Below are experts of layer 8 (counted from 0) of a mixture-of-experts language model. Rows are named router (the router's row for the expert), up (a neuron's input weights, with its number), down (a neuron's output weights, with its number) and show model dimensions 0-191. Each number is 128 + 24 x the weight over its row's rms, rounded and kept within 0 to 255. Numbers have three digits each.
Before each expert's rows: a language model's description of what the expert responds to. This comes from a sample of Wikipedia text that the model never trained on.

# expert 5
What it handles: First words of titles and team names, often after a quote mark or table bar, such as Love, Racing, Did, Hapoel.
router:137158113121101115123120172126127173139135142136105071105160135149149137126153094156127153140161146080066095123162129137159097150144078124087144107130145108152141112091173191086094126129108134125148126158117152151154167179117169143116131110173110152099083109128123127102129133163134140128107113118133109138088160135133125118136128098157142155157132110155102120138157140116129126112135134142144154135145087118125138085120106147147153105162130111126089118094121162183117163104156132127106106108185097150132167117122125095126090108132105089136144121095105124118116132115101121108
up0:125119099129087106117128120092102130140135167136154105090121155136135118086110153125119136096093154134109155170104119123124135145126145151098116121111161133180159133103086151117131094132124116127129123101152141157110127119096146125134150156151103168079127158134116118177098135077160125093074145083141132140146143098142146153168102093111138159130182137147131133129078150095164144087132131136132160130148097141112139119129118126167128132109102122136118160155048137124108097104164170134133134167094164124119124145094123143144098148112102152123137106151108130105143165085123167144
down0:138142119106096127136130104113137124153129120135157117121099162126168099140129185181153130083160121092118137095110145123123088119105130079153096152179141153145083118113098149106144140156154115115137148115162119145100136102112125120144153142112119149112174150110109122170103130114110074132103108137080129131127118140116119181098105131142139162104152085139087143155100114099101158140144134104143107122104093113115099155113144111141103181116144111127217119136141135121163109125157142141118118164184128116154133138076091150111142140132152111117098146111133110140109138129132086124
up1:093126139133148112121125060166116121117145158075126092138118146121127117148121119150110118132108185119136135148109153133140136111107121136168093152115143108136110139103142137114072120084068103140123179145145150152107166158140111154143128121131125165107136102147117120139117159155099137096117083142148133156142163143107145128115107113158151111150115129144142148121143136162121103097108114127154129118141116122129107113117100117130148135140119138085119066119109191139116145111119163116173139083122133096119088108075136117138136140066061089121105126118124139076136181124147153140
down1:153144131119131126172128117138134167127126094098123154103144092128130114154082099133113124145147080134157115118146152134180122124124100154149146110158125125129127117119092145140170087128131103092166143121065128105104161140120102090133114130129132142118122138162183187087099164141110160135152120105116118119121157145081136122132122101109113167151121129158143154097145162153090139136129113145146134138081089098139126148152148110160088175155152122104144076080131152150119085120172091138094146103132099134121085096113159109130097114155103125136147155135132124096126157123134145141
up2:113123140122087111109170078140141184115136170139145132170139169115111181126134164158088136146116123120120121136078139086135144112126133149120115140162160153100133122156127115102131162177142120101081153120103144160163113154070160128113129101148168124098149107110083136110162127124114139141090116099157130132163118165159124128134130124118147126132115069142118116148127131136134084076138095131138144109095161100096115112162114159166166167169143134109160162140123137116102103128130124138103125126134127182125110084135127129128130115127146123108123100173122131080119142153140122159
down2:118109083113082139101136120131119101132117127095161136089156164131109134143094130132105149119121162107161121097143175141143114118141091118116148108175137094125129125120114123098135162136064116145139165094100165107113120136122134074101090117128145120143127110142139141112141139163127145117108112123103095083107126136143150144113110139095159145123156125118099133137144187107144148134167158116088162086076109140126138187134136119167100099143132122147123134114080125146076138111138136152182102113130132131138160185158088156116114102143114154099127100092141156125133130159102091121
up3:130127110117146129136089165102175127095124122093095088143115149112129102097137121156123164150108182099091130121117122103137119141128130133135113075109129137152105090099163168110132138138144138094171121151159112120130126108144126125125171126135080184071113162115103080152122136154175173125133145172150122150123107141141140121114098138152121146130156107130114076120114121162150140108110175132140117101116123099104159113127113122102128128105183122160161096119134108144142084124130110056137168124103160109110091132108109129130160121127082124127088117149129112129092157128131143102
down3:179129118151145156112126109143113150160102119105112117134172118141105109127141132099134133158106138107156121150124116140141131122125136116129114121100152111147145123143122119081156139114116099076099156134113110091144107097096140116165137162151116149126141130128101146130103114138138100134160143131161135059119163166105184107126153139116111171152151099090152124120116140071110138132135160126166099104102131107087144112151142107151103128098155162160150109187130185099125136113115113087174120144090172151133140137155153104139103126175176160138096140152128095157148138137164138097
up4:130116115145177150110128120156102156133155108128183141102166114173097148134154103087104177116150124124109144091149138104160130107115157087120116106153107137091175170139149143144132130144108124100188118092114069106120099149101162115092078098136148147102154111128149133138175119135100113103192161121166132124134136150144164119137113131080148130159138126121137159137160111138125158114151142143132159144156110155106118134155116129127143104160166150114117159136135099134137161168136115143102121125161118138132096173121097124150140117116096141131108095153151181149130144110109116120
down4:127170091141128119144148111137127131089148120155088119101093128130139139132182123111165183106141138101100107100121123109094150108087129111100152130157131126117091194097103177139120130132136157112109108087126130156115099117109147144090096138146148091114146119091113122174092096143138140139146130091154059144102148122179161141155110121081108125138099126165148145118159150117109107103141158130147107131102128166134120106145131159183147125103121126137112155107122138162152144148134130133171127113141138113106138111136134107111159147083139114095183097122131136108168096105126115150

# expert 40
What it handles: Naming verbs like called, titled, renamed, and line-initial table pipes, dashes or = heading marks starting entries.
router:094117119165131155111125170133123130126126159073098089088094165134164135161137176138104176189105186076150079188120133156109115153155118100139126092136115112200130134111120142101132122108104127143124149143117117172131163139133149124051129132107120125134128103121128128132134115113134141112139082132133132137112105076110152121161105098152181120150130130152113121145131135140113122124079122107116188104132121159110152126156102106152140100153141155130111134079110165144093146122136096151145117142113111142140133129126133123137134107124127144126098113111096122101106152131131144118
up1:106092133117126143158171110086125132108160119130137134162121088103110135086085151207130153086149136111163107153136126114125145125133128119134129138145136112135115131106147143150131092128091090164125160103128123171140118116132080059089155116180140112148138125137121141148111175141119167118122095147131145138133150132129142150123151143171165129089131117154099098144110134114132179118131122136133113144152165185133135134091083108124098158107135132114149122162109114140080115110135143124059136140120135117097154142122122120162134090061125129165121154130118147154114144158118108143
down1:135163103140122104117096113164128130136121127173108152113134153137146110170162136107128082136131126125116130116159162106165104087131135093145111113122158164117076068153120126113130111122102116164162085143167105128097161133148124186154152130097135084093123140118111129088109139117158127110122137139149090123157137106118149084154161117106143105155108115105105145116120105158107114096115157155175151138124096136128133128130143179155137140141144140132098114146123108163170163160142134142117103113146141182174086082125122135105125149161088121127136156174157137098142128144107144153
up2:107142154142131111119170106117095106164139106120153112117126147144163118156113122149127129096127185140112155156116150123162139109178140167102087106116111132154172156132077128136117099095096160131117087112129126122141117098124116103056133131083133155137153094150129125118110124121121098132183144142139142109134100095105105155143132139093135114153142109167114100128131140147119157139107141117115149106145168125149127118154085151111123164113180130117077112095118130131082135181170142150160099140159127140168172110160133118131164114102095092125111132108104153133123171096122140106
down2:105093077144158162179121136159153125117100135184142115087124133168103134126128144138110126137140136140119157187137089139109103178110149095166146133125113134132099141113165137134128112098118146123136130125121125108108102090118130175113112122132157110138195115091154100167089109124118120120127098154090116134105135075125144148150101109179146137117109120132140154142104113141117098135104142095117092123110083158123155128099155151127120153126094116135136108135141108121161108108124177120160187143136137131116162126069138121147085117165116135114092135179105101131144115109100143102
up3:124171147147138106157119176126126115157111106153091142092127144128133146118099162117099134146145085096139133142161120102146118165108133097131120112142169176142137097139141134090147147118084114132172086120122120127202121113112126158122099102133143154165134111152095117104076118063122122174139113100131150127122117134119095148140090106146159143143126118159099072145123126154140121080152100146155136136075125106146121121156073112130130092137146121170147124097148111169182100104144117153141150142124139096139150131126145131152117130114121138127105168123085142094148130125104143134
down3:119085105140137144103106143158176098165133142148154140173135135161155164133139153111189097119122131135119105105087142173129104107112153154109121139131117134106127100139148129138130081130162098116151139145124098152086120114135123129113116120117165140144134108115151105106091142135089128118091152168149144145103114133173127134113149116082116060107091069115134141121150113115119128136078105125094126139114149172128093147128111114149125118125164129121151163105149142124119102106098119085083121134127118151132132137127104129087103161082083115115156106113196116147122154127157163103
up4:128115103140183097128107103119079118101156146138108122160158171148131118145142159124109112118124099097090127124091117129139121088083167125153139109147164161121143104119127091137116140099147135117134109151135150101123118121085140119116126146139101119119126135072152106141141138116089176148103126151133144099091122100123097139083122142131134114144144117150134152132116130143175108085152129102081142103144099131113154139118149105149093122082136132133127113175156179083099174140105125179176132142105135140125126106132093146119145135149154113123079118098176086160141143172090103124
down4:121137139147086159134104114140165101180114149130131161099124125112144115112130115169147137131132129151102169102142150172131131131134103175163113161138140136144143116116132094116139120137087134142107136080127136146150096130132098143137169144106146185175132106170121167164108115149120116110162109127131140135125105102118132140159104102107136120128111122106103166090140129112110117116125149149152089124123124133166158119169123157078136111123131156133144135159044112136131071132133188090142133137147104155104158163131169132143148109093161110171164117096130119089134123095148112161
up5:113153098167067178088128161165148133170149160121130131147112083156121092101098123131121149091158113106113105143128137144132106109172121137149116135124156120112099113171102139156134089208142146126117120128111122069140127127157150131142155100176148144111131134152127105116101131123128109158133090165154112130124112134109153109120147110169089129119153101141150149125140132098139155086192109157145121142134149108135110124145091115121142147136122114177131106116168131117124139097136100112111117158172139119117134117124166143084094138137163119105118158118117138098169103148126078139
down5:076104171121153105139130172140150116138108110087111136115107162104138152133137103113127122116130108158141135128144145148104132113133089128117136116144120134135155157152137094086098109128136121134154101137126144197146099123122152172120122151140130118155131092104150139137149128097130134162152139091119127122139115096123094096109097153114134117146146155135161135154133146145126091197108171101120124152150111085080124132169122075142117126092135105106150180126099144116144153182104151184116118106093097120123145106165136131152105112171078128125141103179113162140100130147161102151

# expert 28
What it handles: Separators between names or items in tables, credits and lists, such as |, and, &, semicolons, closing parentheses, country codes.
router:133169142122132126117110157102131159135124193111127114110119121152128158154137173150117158148106126126131122187121149145174093133131113143133150135116157088097139105124130134120095132105113105144099146179134162121140131163153161120092122112176107157101111154158099104152109124149131172082124089116093125156141158106144111130145127099134155153170135109115145139157124122093110079109119080128123154127077110124148136143123095117135128127139153138106105149086151143181125160096189134163107132144133117122128164126108101120083136137134174146141133121091127126100125194100096126140
up3:133117073158078095118140105106108106125120114140117128119138146098077103058150121093115143145113162084107095139176115119124112130133142116120072129126098118140130127094137162119109092134128139128108133131172137100166188152129110145128123092119129134154137119150122124119161106111109107143172143136123116141115097157162152156150116091142106132133150116121134162124107143134155127129104088125154100138159110134123142108142134123126165116129116122119163119132097182111195115142174164089117121144134173145093205136096110088139139106092139123160118148115116151171111125137109129121
down3:123133113082144098109144095120116170090104141158104101160171124132114119158087116132193102106171092128130100148127077106136165100098139120140165158126089129134119103144099128123118161121152113099145133092113135140067133132181062105163114162142136124114108138075097100135161098168132089109141123148123134149139109144144129139117172113139116131139134141095154104130115140139130112099108122171127129125147158101145096177110113133139124158098119149122130155114107133173126150116134071126107089137136134104127137164136145135112116103155127129118110139148143120079177103148132115147
up4:108137068096124115156088136085087119141152108137115172159177128170096121154150132134074138149133126075155133114161140123136141114091104114162091134132099116127133109155095162101115177108123125146118125139101126097128106156144076124133102135128138145094126131138153163133145104138139132096089077109152115144094164125131100122144130139145140119116176113117112108137145106089123137139163122172133118143131084144142144096120149137155114055141161156169091166102155114112121127162101128096082172136136127112117129134112128125120137103153117100164136155129096135112116105139122091118
down4:123128125132105139085159163173140092148158122095138097120105124068149121114115087127164122092162126116127114137099139096156114131165128116097143186110113145138109118099128075132102108116118150164165090115148123141075133129111141106119142100141122102134138155134104113172084126156120160142157145167144145107146097135104122162111123116143112160140098113164079120136154156122121122086102147092135175102072133104133113165154134132153157138139100102074106097159109112133149143111124140136135165134119128122140136167139154114173160122109167163133164114112136135155132162115134146114
up5:154148162071131125083064137106111111125137141185127075175116149109181160138122139132128131153126133116130086154121162131137152097174149154146144137106165116105108157125124160112117119149107131139131163112138134128096139100151124088123116141168099168120139110171123086143125137153134144116098122166097127150097126123131142152158161164126133126107117140169109127104152119085165135141093084129089135125076133120124123127118157121148150156196106124146150147134121107155150139141128118126142128145142102111141148101107106117145146112145130082097114142160116150143144140124081144063
down5:109101140110075120148089091119128142151103106128202114111140092118125126126110125130139136113133148156144179133131087152196128120135131123125136117104130136089085129138098161118110141128142147122111107137140110134121093102128136096158075119060108108151125151163153113164125144120138113112158114155110121136146152134129136112102118093139134113112095103097135140119181101147100120124181122129124137120103158152136164129107135145110154139132147155135116120128127141084107125078177101106101118122137152136094147152130158142136071138111180101168118119126129154083158153139135079076
up6:130156140144126123080142173125122124161145170109093125113106105115139145122095121128185140127117105136158102124114124162102121115096118146137152144092179108092152153117129117140161137091125144111114132120112082147108110078084144143127123165134133130124141115184144139120110106179126120126122104171138146129126147127123117143203108165103164126121122129121094127141166148104157086115149072146134102112177140096163105114110098115141162157159135109105123138152154150140087070141127107137123143131113173165067170122110135142124115136153119160160142122108119144111103137123106146138
down6:115102160110149139157124134100133086131142102142138096114154158113135121127137149117082125157143154097176158160141125170123149106157099106153122157135115127105189144169109144124127151174103142116150129133164156109108133091141133095100109083115128130119128144110098095149142181091143148141144125089110131095122155124152130103064134082145159122137108100156125136117103119144102138127095147101141149150094147151117131130147147142106104138137160133094148121105138121097127103081116118125145141147108099132132114147099052117066134186129148074117124109151126133116168137142117109111
up7:122089097142098153131141146113156160159121145079138131112143187138148132102130137101124100139146144108147109180131114107105128097104100133083165157137152107117123093126130142122135153087177120136129091151124149145137091153118109096127143153145149154105123156127152113140149114079123152129208106109134167127111126142110153131133156084146103170137127115101149111154149137124126147101119145100136117124133115143101160134137145110148112117107139098123106126151118122111119145119139129147175132149198147150093120175112082113136128101112116102135100175144172095144138165176184144148
down7:118120169118079148148096083150134154127143100156132141084102121139112156136140097129146106122131138119116098121130147165125124189136110122109110128111106169142149149156115111154127148175115121139087157149135143137149150130145140140150144141107104110147153126119098174096150087159144135120134161148064079137140136148115134153117104126124126119136113128158120113114138151119143119130109153164141182175149157140159171135159102113117157116111141110172116127102104150105145130149139105145121103080094133135140081092129161157157122149081097223128134142120131132118144099120085125119

# expert 27
What it handles: Sentence-initial pronouns and first pieces of a biography subject's name after a heading or period, such as He, She, J-osh-ua, Mar-sh-all.
router:143136107145136109105132114097153108118135178085097116087104141157150160132158130144154142125114133116081115166142110102151117135145124106102149080183121116165115108148178130136156116065149157147123117132104111192169163146156078096099128110154087151127092099157108095121120143133133153176168118130195128125118141115135119146156135106201147106133140138126117112158148122138126099121129117135122147145185116127132139129148134146121139129145116135121103138090115154135125174112124122148110087127124122134116186126122130114149115126143123119139133117121077140156118185154114132110
up5:184109125121094164079161111184122103103139128112129111105151086119162151136158136154091126131098106133136134108147137110112128135163143103086079145168149132120121071172153167129124136118113180122162123157150132155141128112156102115078130102154144171100155139147149118124143132107138158156162150110152127138137085093107176154151151135115117144153149128087149094129130154126133127164143144131110133164108143126119125160130123092087166102118125144110130136130127134138124166112143139158104139096130096108108112173132126137167119112117122115107167157141072101154132167127135172145
down5:130065111110155125173111129107127087155142111131094140149139135137116111076107128135143109127137159111119115136122162099124153118122135149133119128152087122111162166133131134089132125125116100172105139161121112108179090132081140139101149121147145104136110142098093140100113125102153146110099109121131125111134098103073144169165095122127126141125151146139158172127165108089140157126149131111141117134159152112142172120078089103146102131161143135114145160087155096143128137115129136186136070132136157161157141100119133113131073157137153137142148103155092107139146159097114184118
up6:154134106154140118126064103116118117127129147100125115088112123139122112137146102123124120123098149136135092130132149141105134137120106145092112079112091124092126146117100136120152144126123092094119112166130117180106116157113140151129151144129072128149077129112119154125181143128130116107129139138125115148103207142093152135143108101130159119128098095121150113148126126119137135151137100115138142096107143089120131111156131150151110112171125073073084108136145134107121149150143165137114108161164119118160177160176159144077139130173095139144104121081112111144116079119118146181
down6:139125147156160117077125141150169165106147147122125146114149168133173097097102133086139095161118173143135123104132113159162161112136138118118140134121098115121106135117119159149175152125161103106182152121093116152116158127112069116120156078132137110119132129091103141110129111165123124128118148143088130098096146116107156141121109130105124131098147087134108155097107120079128117138114144141101167142118140167072122148104119154133170144128122166136123140113074137128134103134112123133166144126120136122162110178161128163127112134097128132116062179109186102138112123128154132116
up7:161131128076083130096133153099142088137122131094132105147114136125136134096147115169088208152158122152113127168172104170094117136132115089115125076175120129151112129133158143096176135099138136143168138115134120187137146116165102099137092096123133121113143129082158114091140125127150161157164141130133141137092141185108128131165122129128106106182141135118125140133104090144143138141117118094121131145104106120094152106169152124142125134115091157106143139099106129103131156114106123128074100105130154139130119158129133118094090122153148119126156138108080140118119134133130138163
down7:093127140105100126159127075132073178138155148149119103127123114145119177126129125133149145146121121128101119147091137131178143166132135191145182164144155147127106126131081094122121087149128094125092146133116102090127128082063169159094162137107125149109129134190147136139127116121123164121143137160113159138125125155169134191095141112112115146079147117122142126124156172136150127113119134106120087140167116121168129129131120128094144137140137143140124151144130127119149103107102142140150131157122128164131140117124119110149140156089125133128081149145182122140178109114125129097
up8:135131157114171120162116104149157164186134153119133151131162150126125104126109135105088144138088146170126123152131152111134122100173103127106165124145064150130125137106136138080129182169158124069171133136113146120126171099141099131138114123177107145058122108129126119153128128128109104106073139147146110116113109144112116140160118112139128133166108138097153116110116171142113133098123153136138128116124127089113142132125126132108160132138067154119154123105124101120133105115150105156104141135118127143161113157197120128152116101088132123111092091107178160108140107098112149133
down8:147141137175110137122140085151112120135154147171133150134119150138116119093078134128157156115124138096150096137159129136145123124172103154108134113101149169131113079118098137116094106119121087125120102110159138124149160100173139155114116135093074139085139093093123149095116146109132105133110149107145146145104103107091111134139107161154121131109131114140102096111134155133110137156141152109122127133076118098171147127140114115125121147178126091113138168168140151142127130169144147132164113103114115075111148096128120188089148147114090121110137109096161093130132089161140151191
up9:160112137168162113123118146113113150136132143091134160130142124092134100140126101110129127114082114154121080118137120143096091174078105116122149119078131124108113108119121080125110131141127114114112125142134160118067126061105081151104149140129126143117126132097078096148098102099149155156115096130101163122109117169125131136065094150126158160142147130104155154154134119083115111101162105183173103154164133103144084147107138113110122116139103126131112115159129147112137117124076120108131102096116070132154127148139127144143135134115093117133129134094150115122110115118113160085
down9:108167138167155116100161101122116160137101103122174129131187100140151122150137128136140094111166124104102097133117116134080161152154113095150086135163119122143126109130144154169137149178153149104153146114113160089130136131096126151116102137128139113155142136161147140146136110204105110139138152133094149106136089135188120120101132143133117128116130096118153121111120127115092118153119127139156139144089114113157094163168113151151122118158130083119161179128100153104098107108127142100149130130107122086115102112156162142098156130099135105121174148135160137143089141176146119160

# expert 53
What it handles: Periods ending sentences, closing-quote and parenthesis combinations, and table bars, such as ashore., ")., |.
router:110104134125137100118127134111121172113131148133129101107087133160127174161143171133114145155151166122099092163143147113135116140195112076127113133116127128142150084114156101092098123092131088125121170134109161151142181128137144110068100149126102163138134128157092096156123122131118156132141146104152130186135096104104103114165172086149134155166107142155141127119117090143135115102096126078133149096129063133137163132160093141164115082136138152142102144112140104130126146138116124131117103158138132172113134131099123105121149124091118141129108143124138142101106137160119157121
up0:085176107133160114154107112144154131132115147139111121152128110164149140161134117082140107084112178133132081123123130164176062131103124115127094103119156115181142135138076167116120112147161107101164104149135124151099150112113130102124147131172092128117122108132139147105083115150107135100117086143128121124146139148120126137161133112152094113156128098122146115110151142117123135080169137162145141099121094142097112105142096149108133115112128124113078116134169141090114081102117120121111150152160128127074130130105090164155120170133157120137094121127115119112141116117103178171
down0:082155107116129134170159115149098126125073121176114150084122152094075079134087134143121152124109150122132141126124114143119148100105125137107155134125066103110116095146121123148131137128131170129091157163157141092134144149160136137119098140131130133112153156114104125115169147127116134118184132109140111139149175177115159128098107112101134080109137095162191123152151105154131144122090098093154154097154128058095138124146098125149157108131113105137136105079106112171120134146123155125134133113106112103107091107134124120145149144105149116148140160119157125132163139123140151128
up1:073091151176151118157121158146128122124144168112110152096149115157121111146128118137114133113135166106113144140102155080113120094128157107106166113146135150111135122101127146129075130100088110111101121122091130110133138155081153099152105147136106157154124138077142119104128152130133105105157121146141121128119131116118153094161100148092120122145091146121111130103157096149127111171116148115151097162161083142133123117147114138143071112153160198139114128110108132152135141079121139113104150179174105164116135128159163134106097150154123081139143136084152144130168094124147105114
down1:106100126128109106109178129067097110090086164149136093147126138166137124108119079113146114131115130165165127094146118147091139164165167127117158131126133124101076125126127103147111155084144113129119160174111122154119115126109167146149124156138123129115141158098108107106124146168102112153164080147136155129172130149162101119098154107145126132144141119133145109113162127159136124120172102121124113139162100090153182094080167166104083138138132150106154138140154139087125145137103145096095165161153112121178101101142156102117115120148135120136123116130113148118110133117123141159
up2:112123119096128120095172106126119132186085143112119122078144135137158139093145131120157108140121116152098135158132116116139131145101109112142169111124157144102124144140134084116122159133117090122137101132113138117150142121140190145163144157097168111194122113117123102121119118159101102131136164083118134078124138153134110124143136135136111110135113116085162112118142135100143118126100136107193148148076110150104143138125151111125080127074124099110116170117130122129131147088109155127088138130112114086100143167085115122113147168141114134101107093128073106059146146144141103137
down2:098159163183139100135088145121154143092106153103121119138101133122133141172123084155125172134143163090165090101125142133145147140143112163146132169148148134127089097116135143164150140145091127146087180159116138133155096142138105109104096095138139136143144118140154136109135100138142109096105123161110092165141081141104116139132109166109138134131160134141112132104095160169100066162130129126099094122116110139123137113131113161141100119142099114171156118132109125119111151166154095115187139134138146123124156140076172120107098136115114138152119134135152097197122118145126119119
up3:136132137144094098089116164152155109130153123135119112210087114130155138120172136134153126154170142179105130137148107110137137103125103144154102142135129126128123131171148110119112159197105135147096101117151137164129107120172149168093125118150121127119121122123125104134116161119142113176145105115160109131133104113110098137136152104124142130160125171110089107172080133159122142136126142149163156137114151113079101129138127128109121148094130146110121139129130120124113121180065133114143148133111146114105107121176124122099162088075137162123117132137147128058090152094124127149
down3:156137163108136137142114100148112144137122124093170152101119188103092143166112136151114181101089102090114127127167148113155097109128131112158118170105133114120080131113104139108146139142140104111107126163124068129088175090074121171099139164109104090125123125198112136144146099147151113117140127112130132099095123122106148131153146159125171144115187106135176122090111138145112112143116132133143171129147156142139136121140103074097132114115139126108138129102155139111153104074135092132122127117130179108077117117118141140125114126120129147108124144152106134157117123105139155116
up4:131117109142154110143180149127118113103070103082148092098146110093132147144115164129103098083136139162141158130108146133114095116107146165150149116132133160132119139143119176191111101145104139108122157111140152125121155147119117092085129132137125155128100137120126149075133114142145141152114109140135148078102123090139144150132093159132138181095109085100101098115136134142171139122126132106136157106126166143135157104097117140121119144147139155149089148128128175155166125174106128120140137184155090141191140149144106080117087116145130168132151129108118133119127151135135157142
down4:130127152089125089139140155135148158143129095145171088130162128126165129117160124117113147150105119141146112132165120129109121131137118092107122121133093082099155192112137105131149129091108105123080127112163141118138078103097152143149152118093137091118112140155094131151160132080113149166092141089097074129141135144154117140094151113152074102158141121128178131125127107128140147145101138171142114118152095109124110128180131115132106139133125121179138095083145115063060149121157122135154124100112145121149100120175125122142125099154139125118134124141126120131125127166141094129

# expert 14
What it handles: Closing parentheses, pipes, dashes and final cell values ending entries in wiki tables and result lists, e.g. Won, Nominated, Swing, TBA.
router:100138104132117111138092165089165137122141158124136092137116157134180176173184142132111193154146125124119102148105125156123117179160111144140133126141135144112191068173154126101134149123121148112109149133124128141146125111126149106125119125173140136120077150100105125112131158105130144113167143106169186167107137087142120125149133103124100135128118115136162148104104113118114126090129128118138165100148083131125142099162118142159129142128112148119090123112168154118140165114154150160103108144163117166112130142082079120122104150146100097145090124110153138133121145134135156146
up8:133133115129161157141112119158125131089126098102137116128115127109140090122157119121122122108094159079163109120178175082115132152155114104087151139164150135161141140138108133116106095102161114151151139103108130142150129131091133143096174174133149134162113124118117064130153132110121171107151171137111114137126141093125099089170109172128135084120127142136159157129110132070110085125116150107144169120160130114097123121143157149149116139153100151092112106145106107125117089114133071104097134089130149138088100111124143126155153128130124091087121111106143124130165087091137138125
down8:158153086160129122155139150107153117138117146085155125105155092089145148118122109133138142142100145114102146143135164119141093139131138115151120156104099141125088109108123110172172140094160109132111126151142101125081085153130170110096127146119103097126109123152115142126173139122162133131134094136137073125143147103151124124149085133140105181159124158128158112098167098148154159144074116163164158127127149102080083120140137161115097133125101166140122131146100155109098054127080121088096128121120127116164129144127122120152140105145155163123134124106159098136112153130156126136
up9:126165159131097103156181153109165126146116154153135133130132169138131136137131116134113126155150158157141092131137130136146159111172121151162158132139093106086067128129152135143125160092097106103097139154149155115162123129099155120118129134109144131102145175124129132103184158129132127173138155138106102127108091098102138096145114122121119152128136139140113146155116098137124122115136173105108120119132144185107125140122123126132156084169144151089074137088160119136109159130138168118121088114156153123161165146161130129119138160116089111169105127066169112146077122146147151147
down9:164100154142112083112104091161149072153103141112122118151136124164129130166080108150105117117113099091179134113112100133161141139147130112155149130161118111114157116123148158097075164123099114133140149110139149111107135164136143161122146140126132140150113101132146110111147078132192153085157088147166116105109092087144106132137116153199142107146142113126162118127113085130138090107136115099126133115095155156094122161119173087119136117104108132144139125104120166102151118126146139122129097144134140149165128120112143150105136122168103147141112144137105098100083143142145132086
up10:117107096142135136100088143109142160122149139145093104129149141115157149119128129136121164086123121108133152160066136128124155112138121179112096132165150129118121111125166167135167125109127113129113109143154127108164108134180094116104104132131144121110085129138107115123093086129106154158089119188135160109135167117131135108178114143100125162135137124104140152171145171130096096133105156101073088131119103128144151131176119120120108151124146091136112130157130121107127125107112076084082162117085110117139138119127107100100150087134107118123132131124163076188118108139131132108
down10:187141128159123111109143141160132107115192127114129087139096126127128170106158120120124092089138106148118138105166101131162134131152109141131103150100176110134127156127140133107153132117132114134085150142088140101099175136116165133102117153076159112115118129135128090096156116102128174141117119100131108130095132126125109158137085145069108130133152129139132109169124139100107144190101129123101110134107103157126125116089111174164135116159138082142101146128168141146135076141103122124140130131143161136180142149119135164172130134135154125085102155098112124100103086132145109136
up11:110144155132191107087137134132123192111123079109133122135100164113109142121109117139129102138121112130132135079092123125161082183111138135160126166103181170159133109111167113123147086130129098135097138133130163108086113089125153117078094124138069164092118088137104123106117153140110159145108149116142135138123151113157136112107102119118130148086147129099121147141159091101132088112154091167094142119141110134123095131135147095118114161132127131102138142142120167112146130121139105142148121084128131146149151099163142128169130102140113142130128131133126117100120115169077128076
down11:104132104107110112130120119093180069124174119101099156182121126119110123133111132102082087140166143113133153191126131110123123152119202157124090149120113112117148149138166128161130148116114147125123112148108123135079101153106127159155158180143124115121168156088157137103111118128111186108165125117171136153124142133111157167135174105117117105140142131151134160176165110137126107137144121147090140112108118161138109112111148168138138128105130111089139113119122124110154084155134149088107119119103140178143109133098115133129169120104137148133132116136142129173149104139101144135
up12:127083119126112139126082159155136151103145146096125110135126065159133102160164164136144127124190136111158105188115123163104102143126133107109160136128108117148153166116138096115154146164119101140127108138146145136114135101159137107123133146151148089168125123138111156157105119106159125105141144132128179141090091133099152148121125137096197141118153149068131165154157132159123132137157132114120130146082139116087141165131121128113120134115119162164127152119110148122199130107106141139111160135109105092114074161160105134104141146134133149143135106130113131137132135126183117092
down12:123125126122144164146133128095101166130138137074115097091147109121100132127103146182133167122098117065095096166150118138130143138151157139112139115194112138151143145124124114102121118126138145140088119108137182105156145135105118088134120171129117100125091140104130126099105127138143164080149157125176097137125131136101151156137116156130129109112100160103133121146154123127131141165132126138135126086134170055164109119157101097148113114121134084137145147099143125093137147140158139126117117181126154136138095115113106105180129142094149129085119135114160118129075076121147137137